{"n_experts": 128, "hidden_act": "gelu", "balance_bias": true, "num_key_value_heads": 8, "norm": "layernorm", "positions": "rope", "attn_scale": 0.125, "init_std_up": 0.0244, "warmup_steps": 387, "batch_tokens": [65536, 131072, 262144]}
Below are experts of layer 12 (counted from 0) of a mixture-of-experts language model. Rows are named router (the router's row for the expert), up (a neuron's input weights, with its number) and show model dimensions 0-255. Each number is 500 + 25 x the weight over its row's rms, rounded and kept within 0 to 999. Numbers have three digits each.
After each expert's rows: a language model's description of what the expert responds to. This comes from a sample of Wikipedia text that the model never trained on.

# expert 13
router:486552486483478512537474509472543510479463508546477531496509513462510523491478498488505501488482519499519492498502527505522469509462523528534506474520457493497526476510558519484490501516493480489464531478490528527502512505483507518486449499511504440510528540444510508444462499514521531496488517517500463521510485522469574527492519503496493506526471486524525506467509536512507464532500475512483499487463503488475546537475547449521465486489498541513497466439482461509554500484449486511445521455503488460543500524503529508499489471490462481475523498454506541450505494548510532513460487440500497493474465520482530499526478502487506512476522496484513500476521516504478480518476522476514515538485515519493527529515474568503478505477501500484499504471529535520526522525467528
up0:529479505508464517482478465523518519460437483515521500504513532502486482474493476517458476540554549504464513510491480475487471506544513496501480513530498526453555502481474462467540505566500456465483521521484506529492506428487515513514528485525465453481497512497445528506474479509487494535501503512509497537483519524493541498541507521524468493506492517519531505522480488528500463447480490526517542464478437460499518489502468503500521517482511484500515453473432501498511460490510528505515556451545481444538463480499532502522525487464543502517507457484540516502476522537481485523488514488478488505543481512517536489480490491483469462511504481535494536476529487493509514489501536479502492512467501496530505519530512518498525496503495514474480554483503536515569470483481459
Description: List and credit punctuation. Closing punctuation and labels in album credits and lists, such as ), ;, and, Released:, Died:, plus stray mid-word pieces like g'y'ri.

# expert 5
router:512486500505472447520522478506474542556477498556535507480480452516489535490469494507535498495487512547512527473495533475499518474493490465511485526501471487507489471464506481475505488489511437469534516501516494549469509553507494528502504489522477488536489537478477510471473523488513493496506528483504474487483484551546529518523505509463508490492486531496509487453499492469501520496545519485488484498515512499475484533473575532517553499483486468479487514482544539476514499473523497508471513476492491471486509466500443537520491516485492534499543464521513470490538523540493455515525486537481489502516503457478493508493518505482488525477476474504510511479517537461496522510440527530481500486527512450531513577495484544515545493435469524482484482455513524503517492490519512
up0:499485493490472495469496503474478556524486436528514496474488437541462472483491478451542513503503500538484491491516491513459525509468516480514492520492504462491520506467514489508491513474481474461506519534544492516519461546521485513480510534495466476524496498483483520521463521491515496500472524526516472485504462500533489448449486488468469507509488525483508512462482515549535500467534563474498522508538468478461495554478505500534510482466509454523494459519533520528510525552496474488491501490503527508472458438470488512501495513470529502544518447504448545536487504536549542505510498519498483479448514454497525490508493518498501475535488516468493542502498489507483505517493510482495456501446451522468511569473489525433540507500487508477485546475505505510480508505518507
Description: Size, degree, time modifiers. Adjectives of size, degree and time such as high, early, large, significant, plus "of" after nouns like regulation or list.

# expert 45
router:542489499551448502530497525506554528535500503479489523488476500487540485462500518497507494549480512543538522497473483516538466481463542512480546501519433489505486445498520497494513471473539478512518477488478523520492507502516458494531527487531527519504466512485516487493443521514490481499460552514504501549530465551533536475535529482508479452491482489495464473459441511513468526525517491510504492494519501513520507488477515541517515522539504496486502504527498463482500471498478471518481486514463483522544513492535487510502480481540457435483497507533531449514498578505513476495505534515473498509500514450484517498526480432442494507491540502511497495502480495471515488516517516526516520520490460468491502487511553524527453513445515503511529501529525460516474514537482513
up0:536492495480478524522514482489490483513481480500453475488531532460498512499527445514463552491469521511505526489480471469502499522490470471517483496555492506484508486526509513475540536528496461537486504524487481482500464515517492479532532491466492501485493505441494455495529518520510500511477484473466502513527473451496504454528502509508498519511537518528503513516526508546517478483488511476511466540504493533486537528519514504488517504529507532514519471482478498524509499491505489472484492509512493468501479478468495491498488480492480441494481522477475509526492511465451512503540518499499550506516512538499531526562475507457485510521486521520480510539481497494481488531522468492450491550525498457524454501490514506495502498539470510538503527488518493491558479540454479
Description: Of and prepositions. The preposition of, mostly after a head noun, plus to, for, in, de, van, and field labels like Headquarters:.

# expert 22
router:462448507469491479523502552460490465500440472511486478500520508519512503520547523504495478458513506523481518515511501500463508515533492541473501525503482467497527481492512532498522476451510533538509472490530511473491497496536468450496509486494465522494495468502497506468556527447485538519544464567548494490499470521591491512532519504464501488501511492481489521539511461525507508491539489493506531521522489505521481532537470506509502484459507515531483478511452475479436477555476498497480520465504506511501512492510566482511478555503511494510511463502495458515514520464501508468444474504481500536491511473482472481484507512523527526452541506493560450449483448508518518480505493517525490484505528490508526513513499536498459503511524511502495523512499507525465499489504478
up0:479492506466466487503536499484502472464466524498536530523453508505472557495512474531524512479540486496521521543496492476502498550534438484521490496476492496482514544487502544503497524438500533489511505509486482472502490491495495454478523518485500489496490521500488524501557491506518481532484466515516509472477499540515476511495481461466486485475490515478491545482534527506510508513521535507500480454500513486499523526512530516503524501478497487495462430497503532483458495488498489507501540530501545496509527508515516478460546476477491534536520480519439505499481526549508488474505455506534499509514560521491518516534483522517474458553502516458525493544509473533549511508476520514515490481496500518484543493478506489480487518525532490478468477502512558511469488461503515
Description: Chemistry and biology terms. Pieces inside chemical formulas, IUPAC names, gene-ontology phrases and taxonomy, such as "-Ser", "quin", "N", "inflammatory", "Clade:".

# expert 7
router:518490515492489507520508475515497498475474524501484513452500498482497536528503520523500505515469527487486489503470485456484469546453497491534463509500520507469478486507493473468499460503476507514493493513520506525540472514555524453526509492481472497526453512523474473505478516483504495524505519514527512482428500501474537491522503501532470516504521489503536492502481492456513493460495532536527521525507535498497521507494523509527561470478506515497506493479462493510519464478537495513498547463498485474478523503474528491531545541506494525492465509494480523496477497535490520514472542520515463485486493512475504483462536489496521496524533487525503466425500504527468515497506532510492491557525560517463518512486459477508501453469493556516488512483506493506493515528463514
up0:488463523516472514559462508514478526548485493504474488455497497475480511510501485511496509512505483454476510486548497502461492506506478523555447506510492493435497517495500511468530515480505504508496503491582489521488477515494504444488450488506454502536458489489474485538513458502503519481502496489496486511445472470476510510513494516496558506490509471495500517492495439554518478469512532530494512521463507463512549492510503470534513510454471508507533530502498476484491505519512437522526472480477504470448523490493490500503504496469441529484476533538510548490500488518510539517453530503512509465532485513486498489525520521512501473479496486532492502505569496488498471473556506508501489521452494485471467536473499522481516515522515538534498518510503521520504447456489478
Description: Name-preceding tokens. Tokens just before a person's name, such as table pipes, country codes (USA, AUS), titles (Sir, Dr., Archbishop), by, list dashes.